{"d_model": 224, "d_shared_expert": 128, "moe_layers": [3, 4, 5, 6, 7], "normalize_top_k": false, "balance_loss": 0.00876, "router_noise": 0.1, "shared_expert_gate": true}
Below are experts of layer 5 (counted from 0) of a mixture-of-experts language model. Rows are named router (the router's row for the expert), up (a neuron's input weights, with its number) and show model dimensions 112-223. Each number is 128 + 32 x the weight over its row's rms, rounded and kept within 0 to 255.
After each expert's rows: "comes after" lists some tokens at least twice as common just before its tokens as in all text. This comes from a sample of Wikipedia text that the model never trained on. Tokens count by the router's weight.

# expert 4
router [166 138 137 103 116  91  88 150  68 124 141 124 142 107  95  85  68 109 140 119 117 131 167 109 154 108 160 140 131 114 112  86 100 125 157 140 124 157 108 110 111 113 109 182  83 150 167  89 188 123  91 198 102  87 137 142 148 171 111  75 178 118 190 163 164 142  96 122 225 147 126 135 171 103 181  86 120  72 140 135 115 127  97 159  84 137 124  90  96 135 135  68  89  98 186 133 134 129 116 122 109 126 143 153 123 139 143 155 150 120 118 169]
up19 [101 195  88 128  75 127 112 141  95 183 109 139 131 141 130 146 143 119 155 175 111 112 132 114 174 215  77 138 177  81 114  67  62 140 118 113 162  75 154  65 112  92 130 112  63  68 126 112 117 150 158 101 107 156 110 136 173 130 169  84 169 149 150 150 133 141  96  89 153 153 152 104 191 104 172 141 137 125  60 125 105 137 189  81  86 132 114  80 139 110 141  65 153 147 150 117 129 120 112 128 170  98  59 118 113 121 140 100 106 106 101 171]
up20 [ 97  80 127 123 100  97 143 145 133  91 128 107 115 138 113 101  97 117 123 174 171  87 163 150 113  86 168 115 132 145 179  80 126 133 115 165  94 162 133 108  53 143  76 138 160 162 195 206 111 118 117 134 162 124 136 112 129 112 119 134 166 127 127 104  56 170 174 195 168 121 157 146 155 138 122 140  66 230  76 152 116 138 101 156 118 154 212 113 125 149  74 117  98 128 106 110 158 132  97 156  99 140 125  87 108 108 175 179 164  86 135 109]
up21 [107  94 146 127 155 133 111 214  55  81 201 111 111 190 125 141 115 100 167  66 112 117 114 132 140 145 140 129 119 231 174 169  97 204 102  96 108 122 129 153 119 148 131 151 125 168 134 120  74 100  43 181  69 142 185 175 122 148 143 126 158 102 107 152 114 159 155 117 100 100 134  90 202 166 182  86 143  83  75 174  68 144 123 159 149 131 149 103 120 130 123  76  97 158 140 105  75 179 100 119 185  95 107 151 120 104  97 129 162 154 165 131]
up22 [143 102 148 139 124  61 131 110 112 103 170 130 113  84 175 128 106 108 104 125 153  86 179 134 158 154 121 135  76 136 157 148 119 222 100 159 127 163  90  91 119 131  94 123 161 118  61 113 169 118 110 154  79 131 108 130 196 108 130  98 115 140 134  94 184 162  79 102 164 109 167 114 108 137 159 121 143  85 129 182 115 127 156 113 139 139 151 188 154 134 135 140 213  71 143 197 194 173 129  93  96 138 126 120  73  79 108 139 112 139  84 169]
up23 [119 112 120  86 135 190 109 130 155 170 170 123 168 149 129 102 148 132 175 104 146 156 132 144 118  99 189  96 116  96 147 101 154 104 155 134 136 116 116 164 146 120 197 133 170 150 162  83 122 161 146 119  98 131 152  84 173 140 147  93 143 205 178  85 131 117 191 143 129 140 118 161 120 133 164 125 129 113  72 148 171 189 137 123 101 135 117 115 101 119 104  80 102 176 129  83 129 208 127  98 197 126 144  73 171  73  97 106 123 197 181 147]
comes after: " |", "–", " (", ".", "|", ":"

# expert 1
router [151 123 107 142  86 149 117 110 139 133 143  92 144 197  95  41  77 131 121 135 153 120 127 100 103 151 171 163  85 114 187 118 115 184 103 146  63 111  94 158 138 165  95 187 138 118 169 128 137 166 144 132 199 118 154  93 152 145  89  94 123 110 139 144 154 152 158 147 143 111 126 124 101 174 147 119  83 150  98  97 128 114  80 181 157 127  87 163 143 132 136 138 141 151 154 159  70 137  77 150 151 102 155 101  86 104 148 150 145 145 139 178]
up10 [ 98 133 104  97 137 151  51 152 143 138 126 129 133 148 147 142 132 109  40 155 144 228  65  98  85  68 154 181 150 117 122 102 159 147 149 146 141 137 158 122  94 123  95 147 145 180 103 166 108 157 112 233 154 146 197 171  76 122 157  97 130 175 100  87 167 148 107 103  82 186 129 185 124 115  94 101 100 101  85 104 142 173 107 115 158 137 161 172 107 144  90 135 180  69 116  93 100 131 101 165 157  58 155 164 146 154 129 148 155 116 125 127]
up11 [ 78 113  89 128 112 145 146 122 111 190 139 160 122  85 100 113 145  92  88 109 135 121 152  75 123 162 161 155 115 144 171 102  54 177  71 163  74 144 181 129 159 139 122 141 143 155 139 107 133 162  51  85 118 172 157 145  90 114 171 179 101 106 149 123 116 111 161 180 142 192 132 116 127  95 140 149 150 150 118 134 111 124  99 143 100 141 123 124 145 138 139 173 195 176  92 125 117 128  76  66  45 122 130  83 128 170 171 179 142 192 159 117]
up12 [171 165  62  84 154 191 106 169 108 150  96 116  44 169 108 156  75 158  88 135 172 148 183  94  68 113 121 118 198 105 144 124 128 145  78 139 152  53 112 108 138 147 116 123 125 183 156 158 105 131 117 195 135 112 125 136 152 134  53 188  92 132 102 109 183 182 137 171  89 144 135 101 101 127  88 112 133 166 135 130  93 139 167 165  74 131 106 188 160 151 135  81 161 175 154 114 154 138 152 104 179 154 173 184 150 147 178 123 148 113 171 135]
up13 [ 95  73 119 113 174 120 138 177 108 139 200  89 115 151 143 171 130 125 171 139 135  89 125 163 143  83 102 141  96 106  90 153 104 114 158  48 106 170 130 138 113 136 134 150 188 142  78 137  92 201 157 131 126  83  59 121 177 130 121  47 133  85  97 109 138  95 144  23 122 135 154 128  86 126 142 125  65 130 152 112 169  99 116 115 127  97 112  99 162 139 141 127 147 129 150  90 143 153 112 173 121 125 110 150 157 193 126 136  99 139 203 107]
up14 [ 80 103 175 124  97  98 142 101 107 143 121 172 143 128 130 121 183 120 170 139 130 138 128 136 122  76 114  96  89 218  87  72  82 136 136 147  69 115 174 167 131 103 152 110 132  67 153  77 154 112 142 155 144 111 102 109 104 153 200  67 113 114 169 158  88 170 144 131  78 151 177 119  91 136 121 118 150 110 103 134 118 157  97 132 118 145 137 131 182  98 110 120 163 124  74 166 108  72 115 125  84  64 128 121 135 132 152 111 171  64  99 151]
comes after: " |", "|", " S", " K", ":", " F"

# expert 15
router [143  99 106 195  84  95 125 163  95 122 101 139  63 184  46 125 117 111  95  94 136 113 147 102 214 121  66 201  97 123 106 175  94 187 121 118  83  95 106 111 119 115  93 105 134 140 123 118 174 134 137 154 119 128  88 136 189 143 133 106 187 153 123 174 111 143  76 115 113 112 126 165 146 113 182 121 112 139  97 148 185 101 188 138 148 143 139 129 101 167 113 154 143 136 179 139 109 143 137 166 159 109 156 124  94 149 206 186 105 175 117 124]
up19 [124 148  90 142 134 150 131 166  76 120 131  75 116 122 117 105 155 106  87 221 128 112 124 176 138  75 171 191 132 102  95 103  93 194 135 150 116 112  95 128 135  85 167 112 144 119 163  84 115  97 133 115  71 150 115 137 166 126 143 116 136  37 128 180 157 126 144 140 109 139  52 101 124 141 132  97 132 156 124 155  62 176 148 158 161 177 128 109 150  95 114 104 153  90 138 171  43 152 113 202 102 126 112 133 104 118 107  95 163 103 123 116]
up20 [115 121 148 129  88 121 195  88 126 113 121 110 209 120 136 116 124 191 129 141 134 133 114  97 118  85 144 173 123 120 164 138  88 111 128 161 106  95 101  93 158 148 172 136 173  44 117 155 174 108 131 166 173 155  98 172 180 114  96 129 186  94 123  74  35 156 125 141  85 114 162 211 132 145 134 123 109 152 178 174 151 100 117 112 122 199 160 172 110 118 172 144 196  88  57  95  81 128 116 112 137 189 124 101 108 117 118 124  61 122  81 169]
up21 [102 142 150 170 116  88 113  95  98 183  90 144 132 148 136 132 182 161 126 113 101 131 150 101 130 140 138 113 124 153  68 138 152 122 153 163 108 116 162 143 123 141 104  67 154 146 141 121 141 140  57 116 136 146 200 113 154 147 140 120 126 115 113 153 191 106 128 172 119 104 137 185 161 105 154 142 124 167 157 139 158 165 112 190 131 160 188 151 135 151 142 138 136 106 131 151 105 199 188 135 111 103 175 135  25 114 133 126  98 172 154 134]
up22 [127 117 117 135  96 107 104 179 166 172 163 118 154 156  50 110 134  87 148 178 124 115  86 136 178 176 137 139 100 142 130 134 149 111 117  91  91 111 101 156 124 156 130 134 150 154 138 124 105 175 221 187 108 130  99 130 165 139 117 152 113 137  70 128 113 122 113 160  78 132 120 160 119 161 148 145 173 143 142 125 116 139 165  67 169 126 124 154 125 160  88 102 101  62 179 135 151 123  85 170 155  69  89 157 151  80 106 133  79 130 141 138]
up23 [147 156 173 118 160  90  78 107 112 136 125 127 128 133 134 100 115 115  77 150 119 112 182 102 123  84 160 109 142 140 130  68 156 130 111  93  93 134 125 115 124 172  38 132 117 129 162 162 156 105 133 102 151 103 115 148  76  82 129 125  64 146 101 111  53 107  97 113 141 140  99 122 148  86 126 139  59 136  54 152 126 115 136 152 175 117 155 151 127  86 135 131 118 115 120 159  77 139  89 131 191 143 162 153 135 137  70 128 139 130 118 146]
comes after: "\n", "==", " ==", "s", " that", "\""

# expert 6
router [114 139  89 127 116 133  24 146  56 117 122  90 133  93  75 102 128 135 105 130 134 102 109 125 157 111 132 146 108 138 125  93  98 149  96 113 115 136 126  80 114 123  93  64 119  98 151 131 190 149 173 172 104 164 100 123 115 141 167 109 106 111 118 137 119 128  94 132 117 115 192 175 184 145 141 115 107 122 172 156 104 167 175 160 192 153 162 131  95 185 145 133 123  78 106 153 102  94 156 153 178 142 192 139  94 104 135 168 100 123 133  73]
up19 [144 113 112  95 101 156 104 153 127 157 103 150 148  90 145 168 183 190 133 114 127 119  60 122  61 150 102 110 155 104  91 121  90 140  73  65  55 150 189  82  57 142  70 149 132  77  84 168 156 148 131 173 139 147  76 102  75  89 118 160 183 157 136 103 130 144 135 183 117 137 147 162 120 159 132 119 159 151 135 154 158  92  75 135 108  95 167 110 137 161 158  95 107 140 103 115 139 116 126 101 180  91 126 154 112 118 136 116 110 107 157  95]
up20 [108 151  89 185 152 138 144 166 155 146 108 226  79  87 193  98 144  70 111 145 131 154 177  63 145 123 105  82 161 110  78 147 145 131 120 124 150 148 115  67 141 134  87 149  73 169 149 134  71 106 116 117 130 141 208 114 132 138 165 115 162 143 102 125 205 135 121 132 140 128 105  73 125 102 160 113 166 162 121  81 155 106 142 170  83 116 142 133 137 222 130 108 141  80 145  95  76 136  65 103 150 101 139  82 142 128 125  71 135 157 183  52]
up21 [113 139  86 150 169  67 113 114  88 122  85 116  59 166  72 186  77 101 153 162 136 175  91  66 106 128  94 152 136 156 149 167 124 124 157 114  97 104 145 156 141  76 133 158  87  66 163 147  91 145 133 108 107 126 157  91  72  80 169 115 124 163 109 139 135 177 166 199 145 148  80 136 162  96 118 106 123  92 135  54  91 174 139 150 107 140  98 190  68 145  59 116 149 137  65 139 187 101 152 147  69 133 119 140 198 115 123 165 121 123 137 140]
up22 [105 121 176 104 180 165 209 172 168 123 152  92  82 140 146 119 167 183 174 169 108 192 120 132 122 102 157 123 140 143 148 150  67 158 137 153 140 125  73 150 119 165 155  85 138 156 141  89 144 166 160  84 185  73 145 122  95  86 129 105 114 186 114 144 224 114 110 113 193 157 137 137 164 145 166 109 147 178 159 130  72 168 131 118 102 136  57 136 158 146  84  99 109 117 179  97 132 100 115 140 121 124 138 138 179 104  75 118 141 127 176  77]
up23 [154 141 133 127 109 144 117  84 145 140 150 130 152 114 127 130 143 155 135 139 114 136 143 140 126 166 144  84 128 129 101 130 178 179  95 142 120 100 161 101  93 175  79  54 116 155 156  85 128 106 121 173 129 139  77 119  58 109 171 122 123 120  97 113 178  93 148 134 150 106 120 177 184 156  79 105  98 162  94 130  67 119  86  95  82 198  96 107 108  75  99 100 168 134 147 110 102 124 155 118  68 125 128 159 194 126 149  98 106 191 183  96]
comes after: " |", ".", "==", ")", " =", " =="

# expert 0
router [143 171 149  95 157 116 149 122 101 118  84 144  89 178  97 136 125 149  79 132 190 147 117 118 130 107 128 151 161 152 142 155 106 136 126 101 159 109 166 107 102 128 125 114  88 148 109 120 160  80 116 124  89 214 119  89 159 205 149 117 111 114 108 149  81 103 126 134 119 126  34 135 137 136 123 150 108  91  65 153 157  92 151 157 124 133 127 140 141 133 106 135 172 121 158 188 174  89 144 101 130 153 172 119 116 147 146 131 159 163 119  95]
up4 [ 75 164  98 142  88 113 128 134 104 167 114 105 152 153 168 118 128 155  86 134 140 160 175  93 182 121 196 163 132 178  71 112  96 109  99 109 127 201 138 114 179 162 101 123 102 131  78 110 154 120  99 109 113 133 146 140 174 146 144 202  95 142 101 136 146 154 178 162 112 135 199 129 156  86 125 146 156 125 134 119 142  93 136 197 107 155 185  91 131 120  88 112 178 115 152 120 155 166 160 135 102 133 137 125  90 119 130 126 130  69 153 137]
up5 [101 120 212  70 155 137  80 113 119 125 179 141  98  48 144 102 126 140 114 164 124 116 106 142 102 128 146 150 137 135 141 111 182  73 154 147 106 146 116 149 134 130 114 140 146 175  88 170 122 137 164 164  94 127 141  76 157 133  82 165 173 122 136 120 134 118 117 157  48  86 138 148  78 162 157 110  90  91  94 147  83 158 100  67 125 105 155  61 174 107 140 121 190  94 158 153 117 184  72 141 146 139 130 108 103 119 155  79 113 107 150 101]
up6 [ 94 122 134 118 156 204 143 127  94 199 107  99 163 120 147 108 117  79 111 136 177 157 132 150  57 100 172 107 136  97 132  68 142 113 171 150 157 169 132  43 153  95 125 163 106 123 113 163 132 140 101  31 108 143 111 127 106  97 105 141 106 116 124 166 160  83 136 163 116 119 130 176 145 120 187 184 165 156 147 139 134  95 122 124 149 145  51 194 132 158 154 103 136  50 133 137 134 130 183 114 126 166 137 109 120  95 158 128  68 101  70  90]
up7 [106 149 148 187  87 150 132  92 127  95 112 157 176  63 118  97  64 154 145 144 170 161 108 105 131 158 153  95 117 128 125 149 140 120 116 178  86 165 104 153  75 143  86 121  75 108 130 146 227 146 145 133 134 156 115  84 191 143 121 146 117 119 137 178 150 153  82  71  86  56 111 150 154 139 116 146  79 138  92 146 144 153 162 137 102 186  77 156 141 132 164 137 136 127 110 168 109 150 108 163 102 169 133 103  78 111 103 120 171 135 108 117]
up8 [186 133 109 139 162  92  74 136 131  47  99  58 130 143 151 116  89  92 116 145  70 133 135  99 112 190  98 111 162 105 150  94 162 173  98 102 140 120  52 175 121 158 133 130  74  86 138 132  94 133 109 142 166 167  82  88 159  51 151  97 115 105 120  91 126 169 107 146 178 145 148 196 106 185 142 158 108 116 126 141  79 177 150 116 167 188  97 146 159 141 169 170 169 129 139  98  84 140 118 165  80 157 122 201 160 150 161 166 132  80  56 147]
comes after: "\n", " ", ")", " 0", " 1", "%"